Below are experts of layer 2 (counted from 0) of a mixture-of-experts language model. Rows are named gate (a neuron's input weights, with its number), up (a neuron's input weights, with its number) and show model dimensions 0-127. Each number is 128 + 24 x the weight over its row's rms, rounded and kept within 0 to 255. Numbers have three digits each.
Before each expert's rows: a language model's description of what the expert responds to. This comes from a sample of Wikipedia text that the model never trained on.

# expert 33
Description: Main verbs after auxiliaries. Past participles and action verbs following was/to/is, such as made, used, released, built, signed, plus particles out, up.
gate5:128128149135172112151118100155143100126153133163140120137139121156096167128118070136087131136088105141126118134164104122138089141107109157105121133112093132143158149094166155112123160139113187129130128112149086158134115100085130155142109126132117114135102095143117126143137129092048142168159158095150153128100138111174140122132139119123158123139087110156164129100105120144091098141111
up5:101134150128127135110144169132093137153119118144149148119121121107138140097118090111152170113120146145119167118139167128134109156083122115154177119131087156140135120093127164124143140110170147132084090161067145136111146178122087160151112126101153104103106114122114128154119173126140114149090169129119148120122117094145135152147177157128148107148146144112078173178141138103138134116121
gate6:158133124150114151083127146135119118122112156117079072115122154130111111147109130132156100070157180116101115154106094135118142120086144182159136166113087130144111179107145126111147125111094087122107100146087133088112129113114113115133151136168128127121129124144181141102115085115152103122098103124120131146116154197098131145107145138114151135104143113134112145163111133130108154152109
up6:146119105123130174136125158111135125156117151129089137138152116134132133131124080165192106122165161128105135099142110171110132145123156133081122113151181136135171105161087113159144101124123129144131130150079108115135172152114157128136148091088118121123126155142133096111110151164170154136105125103106130148136108116147112115094059106123120144117189109141130121142139141147102121138172
gate7:114086107108084099145184106121114158155160131146141114133125094111137153151068145163147116151117164088113121141116156125117153154192120153112097149135170112122146106155128140068116165154145106114135108072123111118138126090148107116136088124109104111127151102119150183144138103135115142154106136085122125135108110137147164136157164112115110117172127096112118129121124140138133120149101
up7:101114110103081142171130129114131145137104159142187111120111097137169139146110178122117144157124118090126132138094130166101135118147126125135120139132110128094132143178122123100156157099146119081139143082092103117117151134127116150128118150126165124136131142118073137174101079133138121121141146099165150106113159108158110114107133111112094144133069146132121135088124087076125097094120
gate8:129117162125090109122145145143123134069117120133136118109132111112130124085099156167139131117139114113130127110132100150138123106126125142148121116167113130143172111085196157138149132146131157137106166159139098135158104151157062144155179103116112119138118152123094136134158152085114159102131135160162094150115155102117135146137106086197121137136124149133091155120150108120087129129159
up8:110144127081115130100130097103118134126091124127129126141108104142125131110116147160119152103139118105160153126100129126128107133111127101078181156108119095120131152168116167085121145142134080158130116125127072113128124127179134144147083149152133156138137125126154120136101177104074122069127144145111117117129165127077096184171109105165125096106156141107125133158128135124126153133156
gate9:136142137137152118133114118144120129134166149135141116121138089116129096077114137140103147136082132106143140129125116153154128113123100171112145160100126154149126102122125129137118102164106148126121144180179138135148125089096135147106159128152155079090089135107105168126118126116044131131094116122141133138144126166172157141092123118124096080103065146175122148104139133157122131099140
up9:167091165134102127101115181114140120106122129112118149191137116135100140176128126078131160163150095138131148103125119122129126145143130156153123171143127101123108152135120126115144107101089117126146101157123110140118126075151084114167133146111166098136116112138170144130068105168108129137101121093084126113090113135142106104137135108153131111113128119092153109145133125098128156071087
gate10:166157160113110103132133140126159126148165124162106075122114126143132102143117091133140144135138127110192114133163128128119077141165108131159158110129088123117123103125123143133118112139153158153069152133178124097166172139088112168129114144150128167067151120109123119132138128148107119120102157109154099128106125124119154168106107112099126129127143059113161091141129152132131118102122
up10:125171141085172160113137111116128164101144092109114114144147152093084176154118122136154106154152117121107139110145124145147097115118128098145133144147131158146185079158140147159114121128157144145119140125101149137113127092106132150090133098148125134152106164123100111163134162131169165099163170158170127114131133111170126146132101100091111101149095113110131169139103083121128130151138
gate11:161136108134090146132070116184104114119116168116133173135112110160152108117115109074154133141145160184085114142141150134107108117116135125136165132114106109137120078152109148125087143131132115159133144160147102153139086156146142129097145149094124143125113130134156130155170125085105116169115139058114153114082143095134122103162144094101141143135124126134145130112128143150138139160141
up11:179148123128086159158099126063126141120078114177155124133114101150153137115104159098141163136104165150111076111151106150154141101108179122139115128128111145127105133127103119117122125102159093151124096134125121095148157100143148104126101144130136131094114114126153126126114131102097128090090110149137096140146159125119122126094096143082110148162142156113156139141134166138085129171095
gate12:131095134080136133102116083123130137112123130130178134111139115127169113149104146109077140131105132116137126114128114164181110078179116145141148139138110134170118149155118117138085115148134166109148109105096102112126085112113127142136150109188142095111109114143131155115164117112089162133138156103106169096127157134117151148161134123149143083109085169152136141108118170117133133125081
up12:136139107122111143122108193143147112131119136098095146144092145142113129074131127100138096142131167089117134121143127112152116137102100120173140107098131120089145072117085089142166125145123119134123152132172136120137157115145139107170176159109112125152134158104151162095112152156182121099152094112130120098080107113141090128129119092118095095135184115133133098135123122128137100109138

# expert 49
Description: Verbs after to. Verbs and objects following to, would or not, especially be, make, become, produce, treat, contribute, plus of and as.
gate3:098094161166142169100142115141121120126146119144145132188100127126135137110147179170114130154089134135135119115141131083132134145127110147112145088122105131130158097093191141146102129095151124101172156126117161144109091146118166151129114175149135148119127113143085163089127120125119119163148136142146105131110117129116128161131110106076140091158111141111146112174116138131077159146095
up3:131180139169155117161114102119129122155095127136160126102101210130093149141095140131113141117119115144156152114151134098140142134136128108139121114143091098112099164137136147133142088105107123125122134139142116113142129119117131114130139149145140112153135167155116129121096069111137131189172126140179071110130087109128160137116133127101120134101141116095123187181113110131134087094141
gate4:092110142097092136140162150155167080094147119113172129132100129135151112100099145098094087190105146115129145112120142151166165176103125119137175114099120111148129115108108103132161161142131134124087108122092084108152132109110151152104118125143105138158132145087139114130115108112127097132129144133127143125184111154142140098120126130146136125140103118155135126131115173145102060096108
up4:143146132127154157129156150123125168094137114115046112121123141101130103092139150141082122151117114146079142200113132133074168124164110140111100136133136099131134090085121117085105126092133121120110142105101163161111142156157139131123136146107149157135124123130137091101125123128150094160127091117154104125096170160160113138119112114104129121133120150144149137115148165117143178101130
gate5:169145116126129154108136122116188130125127127124164133123125111108123153149159142140134095067149136129134113157178146182136112120112138139160131119119102108117078144146112149120101147136152085111152175070116124083086080143149105113114110167124123136088126132126119169112157124161165100149128145109108138138119148119087123113165105113166120143110132110147181127122142115139133114116076
up5:165130104155123201116128152107079116120151127112154156153148107107138152107146112146136140117146140118106139116151114132099129118126170093128096115138172110104095145146145084118118100124167146184134073090159137136137103126116110114121141169127151172141147089114161110150109166145100139160122115173134110136131126120127095127126105098140137101127128178075111092159141130156108110120122
gate6:148151077151157132136123138084098171145146116120159118085127132089129163103088084110126105103127138128145114157114116138061151095093116117167148109121156152142119148154158128121127101131107143173190159114112107117112152082117155154107121118125139127095105111125167138166137154149128104129153115117123177098136146155110134170104142125137129149130092142102103157150096105143141115130124
up6:140127105152147106184105142135138119151123157123080154124112112096165111090174102124097126192156177123151148124138104142126152147154184090109095113188152122139127136147098124156123135134130149123120084179155151124089135130098116106119123108130089135168101124130099122130121112086115137105126126109126114112173132131125086148129119148140118102114149152173094149132145132131117117128167
gate7:164116113128061074154072093155120108111090153125139111136156136130142112144157129116125142136135165124162093152177146139148151137107112101118114132094112137165104129148099138133138180109141171147129157142088134116136127111109132119118121156104123140124150111155111135170124091124091142096108105145116168097135152146089120103103162141185083138154142098160108106115116118141154118125126
up7:118136110125115117132103093113180130120074111144124125146115131032115126119099151144105140119147129144142111148124148156153132118123142147123159135095085109149122098158112103132120183170118078122141128137101118124155116106115127100143116116115113126158143167154123094177154135123111093103104151113135179135104098154108125094147151139116111079136159101168088148110110102136145141143138
gate8:134134124130111065145159161150092147134116106103161120112110138139156123149138102092128123152145140144120160128139061118141153141133137172102144138080100116126116173144130083140126145145113130138143080116119083109155143110110104110112133116116105126121094128130123105150131185122115172119120152112172153106111107155171117121090094138150108132152133120181057139120113141125101149121103
up8:114140136113128141112140092155130097134146096089137138142102117116161118157170097127090117106106118142118115187091165096148108109142116115118105162112115151110131106105164127139129133118149161088146104160128126123097162129149163141068097164072133151110124124119105111104117098130140124121128176142104149116114115140123037143097143130109109126112158119149172123124157106135148111153147
gate9:115115119137107138104117126116104154128138106118127168120110118147128104105105162127142139153156106099194133130084125182132175090161114140133146123138094133134157152170139143086097079090143110117109148121161097133128119092132107105137123144111136102122126125145102124138136131149161123135120077101135138172084122126166090099181096181170120160138152120121080110118124109136111128145141
up9:109136173103159143148153137097120152106125099108085131104111131128126131121159170143117136117125135130101078147119138104104171142111161135141118123108157128073149109099146136115175153132160114146122132125113132176097140140129150115137150177140134124123133083143166143120153159145150102096121098135149146156160143134113122150109112105104148091174135154067165132176090111162115087110146
gate10:115123114132101151140144069127087159121140148170141101101118165101153155132117146122144099162140091124115171133128116136140108098136124130101150163069087151142117129173115137123122168166137186140103120118098115135120124095118149117096160127149138100146168111115127117134149111112118095130109151120136159121085088111157132122113142153139140138132149124182135162121071175129152102122097
up10:124162098093127137130119105159159098127104086130088088150162116133134122144156140158113106111117142139128099137118118108132129057110132127133150117135156085125108150110141128100161114102152120098098127114141152087109120148120123115151125096137112077101096155125136093116132140098107093107114109105117142128091135128091114087124145132091144103232143142119106142129172146129154139123136

# expert 21
Description: Mid-name syllable fragments. Short syllable pieces inside foreign names and words, often after a capital fragment, e.g. de, Le, he in cyclohexane, io, che.
gate1:129130176110149160124103128127116142134162086106192141094084128153109107097129131134111120103122114143101104122093104118141134154133136160103158075096072146133133123192161103128136144107105112106121091110117140129121150118158153109158140121119154125133090150126141124108111161131121138200096102143079129146182100116144122146113127154169145123139125162126127125130101108106122098138107
up1:102144103155136108129129104129136144096125134097168151118153159128117127159157149134108105144144158126115161136183138114130152123107119142111128110130128139104135158117126189139109081104127151092139147106151138108132134113099151067126144096144159119107133149140131108147127112137121119087174125143106075172113116135144116109068164144166101148095162103095133134149135164141115064148159
gate2:104141141133115136183130127105158155169137083112173125150142113137099139164081126135117081150127124121131132119199122153163122166134108109165126154103117142109122130094155109165150158184088119124140149148153104134157140120093139123156143118113169137132150141124139097120133127129126109136130139119122097084119084154120153128137122104113121164094090120099104121151077122178164130108137
up2:126104123085132128127156114157114103147123160187138119091124129128118163129147120125184125169144162148166154142119067154144146144087093128094107107171104125112127144132135136176145144141137134128173139109115144135174129080114124127161105123099183111126136135116130125160127121143123173150163132135112142169121148163110123131106082122184154144104122109115135156136112172134107139131148
gate3:096099132145142149115177131131195139124083131129142145122155142183140129115110135141182146167134149122108088124132128121142121119097108163139157118129133124116110136109134137095122120092109149134134115140127117109147125177128138169117097145103101166108128158124068141141154093174114131112122112161112136133123170123114100106161104158147080148148066131131109151121128109143106132061112
up3:126136102130107128107108124141121150120133152124153163134147099089176115115173095143135138148092126114135149132104130093159120131129108110108107090108150100095102125136109131098161155128114125126105132082170136129125091129141204157148100150122113188109114145147130155158106182077180115179130132144110162122153122138134112145086130113111099115132115103107177130135137118138132128154159
gate4:139150153105171108125137181096113146113133119070133127102180125178128095128131128142181120101133147137103104125105115118128158110092144124149110120133135170124127121150130104076104144130148118073133123122155127164102126200096128133113123120121147126118148147128148158129198135138146143135124107160136112105125103102128111120134126168122091139122137134147127100138159090132163122148062
up4:114169132132102151148120151131162181135111132120173109163176154141140166152138133132145133111110120124182129113128136117108117108145127115126140144121087130152112141107112154118116144131129166125103140188158104146153115124114088180185077104139121127145145116121126139141087112176126145176105120106131132135116111122094083123122198132148135113146141068148108163117129131123136144140100
gate5:175143164121107135156122178140126149147110108136112133126105130134102114066123141118155156172123107140109129116084140132135096110126107080108132137129087165108115139132120144071146182139109101144077113148131145148147139132129158115166116090170126143139138128125125130117135097105135088097084126140116110168131144108145127156125115182122066162127069118114139115150140094131124126135122
up5:160092133112104133148115109134110128120146093113121109146140125146149089112147098111118104133136101130124106107136105092098110149088123141090150123132117183095157147139125126155110094149128086125104130139110135165096137185147101136147095130168106164141111138159089143124165108093149119099098120141087144149147143146156150114112065065146132130120124116141080123113145174113164138133102
gate6:078109138074159119149167103079115137103159114135100139108099124125126144168165136085114127165084117147114101112131119109106155117142151126152123137113128138111147093101136135097164130133077133109116142133117140131129111114145171157116109072128113120102072121112114145089127099119158153111061084169143100116134157147117161134093129133097115131145119124138107110141147091134102134133151
up6:066113115137152094061152106141141132110131124155145124123048140137111106193139116153143143123150111134140118135170100114100112096142161104111117119081107157119118130191103162139132129128121138111096136116118106108154116113166092150133100157160125093119167145157131134110100121141146131144121116122137123094101150117153138105128149128081136109161109170132151099126123169143140115131138
gate7:191131149141114110114170129111160116129099174159095144145189141134081130135145140079061106143103168150165138113104123162125110152129127115115133155129119102151130128131121102116118143131091131150114162161117101110158132147124114161130104181129122128128124105142110137131131125110130096134161148150122134155100136139133091126094062149102095121105169113114158124082118159126133138108150
up7:117162140146115123139117132181133095140133133155123135105133149104155164139158128104133113143117132178093127164130133201148108152114095133108099136172144116153123123104147120138163113129124197151109160100121113134136113145117110160115157096124105123143124116121137064147087124106142136149179120156130110159109137154124140141110151118107124164129176131128120169125091159100181164154132
gate8:119102123167117110160116151157161106131134170147157096169167186099113151108111144079169109153179130131150109119106136115108121131126133137158125124124171096117112154128125106151154131114164099173127141145123142098116121123112135129141138109125168135109174097061125135101106114104127116152163137116074154129100131115140143128114129159104100131135117120110152111120116140176090132182120
up8:133101081116123077096121110118132087099117129143088120136116115150114114151099118143148141155130112099105130152163091114113127146093144140160089135117121086148096131117155078141114133110137153123076113117099146131106102136141125153167150149136073117145148114121120102137161088133130122106072137113162122109124145142113141113101114122084068099141155125167130076078114131123141149120095

# expert 19
Description: Vowel-ending foreign syllables. Vowel-rich middle or final pieces of foreign names and words, such as ira, ga, anda, in Vitória, Palos, Ibn al-Zubayr.
gate0:142109109111099139140125127109108106110162118133180150137138135133127136144130112140151084165081120098157153158123168142138100082147159104152140141153166112129122140082127200143122128110137120125113132074131133138161138151098138137139179102155106114134139125124135164132081089155116134159107068125114172135126144103115088125084150130124164122132136101125097135141143123137169165099118
up0:115127125109124159157157187151128124109133086146119138131096128132150159140118135115119117147186171098120080149139189108152144123105119139166136153137105091141079136108169160136144160123113099160125135113121106130137110140174116134148134119116107176156103068122124116121095091109108094099146108136123159125132154116125138105085140158128091116097094119132131150139175152146162133118138
gate1:124166111112110168158147109123109133137107100113099102119143123112102117173166113126086092104149169124124126110147148087116123123125109113091145143138113146136139150140104170118117136089121120082111162131102140157127082089148142131157128144199142122102084132125138127163108111107092109111165158149094137097146085130133143129163098129152065135134106172106133150144126128117160107136107
up1:125172133136107125117121111162160114173127135122099142095138119140167114156113135110148152124127121104127122142119125154103124139156076120150153159115154131098104106077080155129146137138129168086172131121133140115116159136133115144122148137161076149123131172166106112152131131116118121142159072102108156098087171109115093147106159129083150150126120089142150167156147094138136111145169
gate2:109131133167133117131083144119128116113104147091179076053137131102145112069118105131120103151170169083172091175137133126148131158116137163157091124153126104119158123161158176111114141096156164122097103121143109123104170119138089104129163111144132116130131165135165124152133146139112133144128159122138127098142149137116134145101147118117104131113141102108121137114148119107107106147143
up2:155102110124116099142151150124155113168071111117168091128180136114130121154144156151094096125134152132155103111112130136149119110133114123140155126131122133124155084140127167131092130168110122132122111088120109179110138134137107107151120126138121143104111136126150107133126182108115128124126139116089104083095094101119088114121142129112188158153161055150130110129175179114133144148150
gate3:169118139159099104126134142140106135110106109125200126101134061134157136151142130133127134133121129132173129147159111168115111102116129107121104163179164148104132092112144113110113071144152138120112142168156121155106158125160149141146171157154112122110142125150115134125125126137101094150126127121101162107136135113078092122120143132110141061181128138120132147139105120138165162168139
up3:122143111129138125125117126133148147145079124109071117158136061086081134157120130116124100136122149183117164117123097123126091133113127125131132153153093115152130157166135146121171165119141191140118144159108098115136119119146094124159117127133133127150115134109135108123099164120132135125107162129078127097158121137129140122115144133156099065140125171156119134142086076134155134144077
gate4:124120146174140118133115135089120135127175159109138120114132154132107112119086152108123122161155151135116148084118119146176163145120122087071086105107106116178132139129108094154157130097126147145121115191084125148166162084136126140148104137145128081100100131148118121114128111151130103118145082126147145138151099150171131162172109152118157112107097162122149131134134149127150145110152
up4:109111129109132160168141134050140137130113162112131123128123101105127103158124153176114143157126136114161123094145109141166121159147088116132086136146157130171107141111107124119150128086129152126100078156118145148169096125086079112097133138126118131138107130137116166139115111099150124146168097148127158127129081124122127144160103152105112087116146092119113160131148123166132094155079
gate5:092118164077093109135155125142163142117124108097126171059107144113119127127113126103128125165120156134081115082133145092124133166170067111091104106144123109149097143098173140105124086113123118109126151150145097115154102143151158128161084151113129142145110168112129139154135104129123147118114149138111157173109180093113106090118152142152131131116126160116125125113127133137132143109115
up5:106117104128135103137130129127119138120187115162171133108116138148108123114106108126107111083148126117145096143142152174152066113080125133103117127139164154119147124146152135118118149138130118152089157179136113140108100133155155174112082116139151123152149137148137113183092101110167110116158092142107113125100079136146154160159129102128139128148186118147123153133106143128146088105165
gate6:149124121132110082147107141127102128114123169088147150133146110131116122124117134095144131132115119132070128147146096082116195113137127117109101136187088100128123115120153153154159124131105077144126128169155126126127152140129163112181137119127107153089109117158119147142111119109153121169096140117162103173147162095146148098124122108131125124112068152143142145131159151188103126136115
up6:096142114156132122158150107129140137107137116099134156128136144119133149113124139150132138159119154121105103118145144064105140124144158157183173160084148114138135138117094094114137095138088137112171099123101125103129110148110169138164111093107143159143111150115136068132105145111106153151128128150137122113113147133134159113060132081124141125101125100139194129157128153105163092104149
gate7:149140134131090137107157152152109124103148148126132123150140128096159115145139136096094167108105151113129123132101117141116171107150126160096169107094187133137078093107123138142103117133151155105162166124090143138126124087139137129127164141143127145113161136124181178129159132137131126165120091125117143118153155100150123070120098147101084166101119103122130110138124141089155112083164
up7:127122162096152142156196130167138150142122150110117132108115116126111143114087137077133138145164125115074134119136139131138129154142124096121106164059111113117126142110153111132154141114137140098141085100111121144112137098152121155111141167132135138139075138123059157160170123131110151102139159154131148128103117124129185136133145126149173163126123107132101171155112158112169133118124

# expert 45
Description: Copulas and predicate words. Function words and predicate starts after subjects or was/is: a, was, is, been, also, well, very, became, considered.
gate1:157125183159118137171142107157162109131149161124140188119135142091114118108132152141115090125124099133104111114134135090114129118121115107097111105164088126128137123129122140110146156134140149126122145168189146148098106131147144149075156116177131116129143124146128134127132122140118169089113094129116094105126184143085166128103141151085164117138107139060129097142140089143143117129130
up1:170143186136160181126101110083140093117134125106137129136146128117105134126165158130141103155078080101108107160120137102146150109115066125137174188144114135056103128111144108120117127120118138126118132132118113172116127128088163111136131150125110135072141143090117105106157114106154103124167123152110127119111170146150093123117113133119122131155111119129143114131140098154153155132146
gate2:134119105137141174135174082109179124129127115147088123099101120112119146144153110094179209104117129122141101127146155107130118111127088158133177104108114131121154133150158141102104151096167149091157099138098118114121118149144142137116107157106143140124120126137119104084104091135115132103139082106122137143137176160190110153130103095148092103152143122108128116143123120137138114120132
up2:104136114143148168148119149079133125134127133157119148117140164087108133106127164125149121103084160120146144100152132170143143136090140115136086100157121118093124114132161113148180124160106123127148135113126104116114108183167110110122172089146161109104127162133113143146070138146124138146144139112144132185122137142167142124091153193129131075123103119114149111105131132145155100144148
gate3:103142125136149135102121136143112104191183135138120113170109171133131159155105138124156127104118140091166168128082141151103160137150155102139088157168122117141118087114160161126122162138136141145108110097159110115089137113124122099146114126149149108150133112084083156133134145117123131156146120123145149102138114123082135111100138103104144057118122110155149092111090092148124121098116
up3:138120141124126169124152097157132159140117128110131141154107121109151102129129113100114127113091164153123096096149106107116154091175142110153120125103150127147130137120095137076099103100103116157116098145178149132100131104107122109101148112141149123115125133151102181058102112140109102185085105117090131134129096129132119144125130137176149133103131144109068149129152133150167097167120
gate4:109110137128177152142116111152176104070096120150119129105156110059185125163140162101079128139104152110147161135162139131154167102117123131120143130144115112109057129160121085106135154126124135123122093122139144130091068143118129142093137105154123102118126140106139129140134131128089135142108148134120151151157125139191143134088141133116142137146104119097145103135105116138159116134137
up4:168121153188157113127140160104132101117094106089171121143176140114143138134099136111124111123131116144139080123138100149064102128113168132140143160123109139116147159141144118171137093125167142118133112147085177110153141103139193108101138174132152109122131143128100121181116117140101144133123133135143114114082150097133150112123084121116115094150121172103134128139116107126128146104155
gate5:137114156120152149130102132109160122132094156090138136135093129087111089128137104124111124148147111165096121109141163112149172104093161133117129164149077114132114112075109102089140142153139147116133110123129128131103131113099106126142139153191120136147120147148119161088081120147188105129140106141109137079131178135131121148124158173136101091083148146109122144168127137151095111127130
up5:126159098116161143138125061150132117098147125167088149082103119126146140128127132150112110093094149096108105100060117119126100131130147139138112146171123116131158100158131118133097159168123117095102098103128096151142114123176097116123151156135159134144134077121129133109121132123141165072133139152124144124128130123138122124096148129130183109109083095131131134092125083139136106097087
gate6:131119135135107131114060194140165128142173123128149111152127132118121117165122148160113120100097131153139107087134125121109151134081150129173159112105179104145124131121133151114113147135145104135131084137144125124116130078094124132148117110154124165126135168091158169091133112109139155141123093100144149152163123065088094149117148117131116129126118131156194124131121138119121137109090
up6:136103167149058113094148156135155165112149128121150123116151122131136144137142138156174120133136145138093114147121119104095130103139139105146100157168111103137141089130096101180154148112143131186115148139166141147123131121160168128137097108148134112116116152132134099167125150149112130144089134133130148121123116122100127122189094101156080117184156143124193114099129135151151133131125
gate7:121109152141173152164138118157144108147144147145102172152124155137183150178126154105138104141177114121139145144121154107148119156142122093108141100119120142150123104110097091128073074116129107122137174154117153160114073133126115143116117109129122136148106124121102074123123139156145151143119111133131150145159119151145110098126111169127187130163119137130158109112126076080139133130094
up7:078139131100146091116114082119123146144180106147087179088130117139046154123120130122108126129115102132130153112107135138131112111101144143129143165141131157170091117135128119105123113116114122116138153087105097101150127120106105100149148099109140120146117148164166106149146115125197138118110135135116090147118123140175165121119141143178102094123115161142132148099149082152115132146133
gate8:131081134144146110169115119155123109131134151157110153154102099074146128097143134118098141202126153130147137140134120106162092101150146129108172143142122132162099127110168122109113132123091105114109117129137134105111121167131105160140131115124150114156157112088095162149137147123157121129159171146070172141135116119153165151088132111153116125104115145108166122102122074152156150139164
up8:121121166166088112157130131137106160144114098175131103104139140104085127073146151146106134140135113119106117115128142113132136093145173139105116132149120111146098127115169130151129128076137182087146153111158147128129146191122063134148175113144125119141119126081085137183132154133145097133154138121097105105149118135170120158114154114131143097126122148107133115125116085149147140129142

# expert 51
Description: Name-final syllables. Word-final syllables ending personal or place names, like -on, -ina, -ana, -ta, -ini, as in Gabon, Huston, Gideon.
gate0:120098157104139131132117116173087163130072121149131163145111094092146135132173159106115157131120086108099128153149128140105093131114122148098123147143131126109163144153067095167106076166118110157145145123128110113121144115142106147144161156144086108137150161130132109144115162137118149155117114089147124130092110124102173168141136131111169120132136109118109165111170124144097148101161
up0:091133087097113132149131144087117170129131124138110112107121135111124116099148124130114132144143158079143141103132152151074114108157087078156144105099140139069143096143150115160117155106156118118153116107118123108125147165143083097118146116090080138175110098145133158125099126141176123139139119106111135091184118112137118188140152126148155108111104107133108112150120137147149151104141
gate1:170095136203119121123138144136171149143151136117110142138138158131116106102096120136116129119165103116139122067130201120127107131129108108101167119155073162122144138111147136136129105113135161126165156141098154139117095132139148113153165106127120137149103086102150116079142103123102145160144145115120102128156140160146145112083181158132108111159136123089152143136155111128112152127143
up1:058109133139116110105149146118141130146126127132103146139143131111133128144144129147117126139156110099123096122118065109090149140156100172136112131129126147082135140127145166151070166097134129139088105150127098139113121141103155099093145140089102175088107110166121144167130160142098147166138129145119127095095166151126103080079119090111136127118120139100116141143103165140115142123160
gate2:146101148178160138121156168130123121142162112148136140115163152135142119093100159162157100104128092142162124163114160093140143135105092092120158114125135151125113158133088118128152135094096139145125141120126137097151148118154084106094122109194139131110152144118114147115137105117129127171111137113160134093125131173122136095093102117137065123117140144060099113098157124101127154118124
up2:141141112133181091074141130145136095125096160104126118137141074151150138196105140098141120139090123161155149113120140110132083143158093178109149133138134150125118120170132101131135174148138130115137156110121124127132098132161111095138152103132126151116084134132098104147123150109141124146137114127087120125103114175125117137059118147122126125108135091149162081158125145158140133107088
gate3:061137144130139146135093116161186150138147105130132142168118112123153136114098143144147133115138105150135170122110114161149136123147120096066111134074161140113159109137131142152159140147157120164117151143145131168107108101144106123148119112118106096130183131169129158139115124119115112114136143096101125121135082117154162115157125116089069060155141119123114127116161096123119109109126
up3:142158123159091106121140091096135129063108092133106067108100113115108145131099123154120140077097109150143154145120149137157132113150106109173151127168148131151163134099132113142138127117147126108108102153133130099122112148098104171138075129127100102184177123129101137152141165124176145140166168122145105126137102122118136147127090126141144141140093110108163138147134115106164144113116
gate4:150135129108135165118100118124103149160132154135181126117127156127141142137121149135113165140133147081171144124106114147125154126143171126148183165134135114160120143160177138117130097141123145129139120140157128151134116109100131156143160120077139133132086141131148145115144154114092141087128126159098168169070090140086117122125158100070153096162133144138120139119129105143121180153170
up4:121096136084157159106117138081111158142119128120116096101120141129133153095120152080134102118157152143112137114155122088139123117169141138127112193171117105126135187128127100106098119119146129135137117179149133127114133166134132160120128105161113090187123104141123144104144124143130135133152086142111142113098098155141128184142132071194119136129105151155151133148100098134126131139128
gate5:131123078123141123114143137117096149155126154152145140140138096131112112083136113091103126100082091117149097127124109127099111074143130144104149080108143137159120122160132140115097117109157115110149167128143104111155126117115152139099199168166117080117133132165119154126108183139130105113128137130174119156131146129141119066158133102131159093124099092146082121107144133157125139129116
up5:129110098145120094126156124092101064109122168143123118138139171137173156148147094173157119114104118149153115166095096121088134116139106111140128108108143162112115098169101117144140112144112109119174155117158111153138130130120174138134080150095161097157128140105159127106128142140123124144071141116100126142129152145150105145144122141132160134178139101172151109120143124169146119161099
gate6:136138121133111142108073090127129212135103152151152096112166162102112106100157116135128168120124148135145131063124160115129137136146139169132143139118105114096126121135135108127113137109117136092150111112114129134092138145104143091166160147107147133115078155094139079082173137071126149113133138113153135125146155119122114087127097129128151135097111109112155086142129124129149142121169
up6:079089122080098091156124135124129131078116152153095152113110094085130140136152155121136156159147135152154118128095131103108099172140117112133129157137149120148141148119197130121138153188140135097141134103140103130133101099094126156119105154124153114107137109095072173117137150105161123109128077114108178157130124132165136129119103173135111124134145109113106157137131129099139116118112
gate7:117091088156128134134138083124109133157133144108141127136136138092116170176101127148128153121107127107121113147098117156166106152112152166159105153108149104168099161132141133133127138177117101116096174152093151118126143086167165094183101134148127125125153158133109093129136112124108076102144175115106125143133102116130107133120133130056110110124111133123143158123094162159100135121134
up7:138137123120107119088161152114122115094178114158110108136098145121088101125127139117140074110151121145136150159144121175103111160068094111108085128151123130129119145166095136148140149110117087118102102164078116102085114124115105122107123110099146146116138129127114110126190144138153158133141108144157122087106155157165121141113107141160108172162129154114170126127138109100107107158119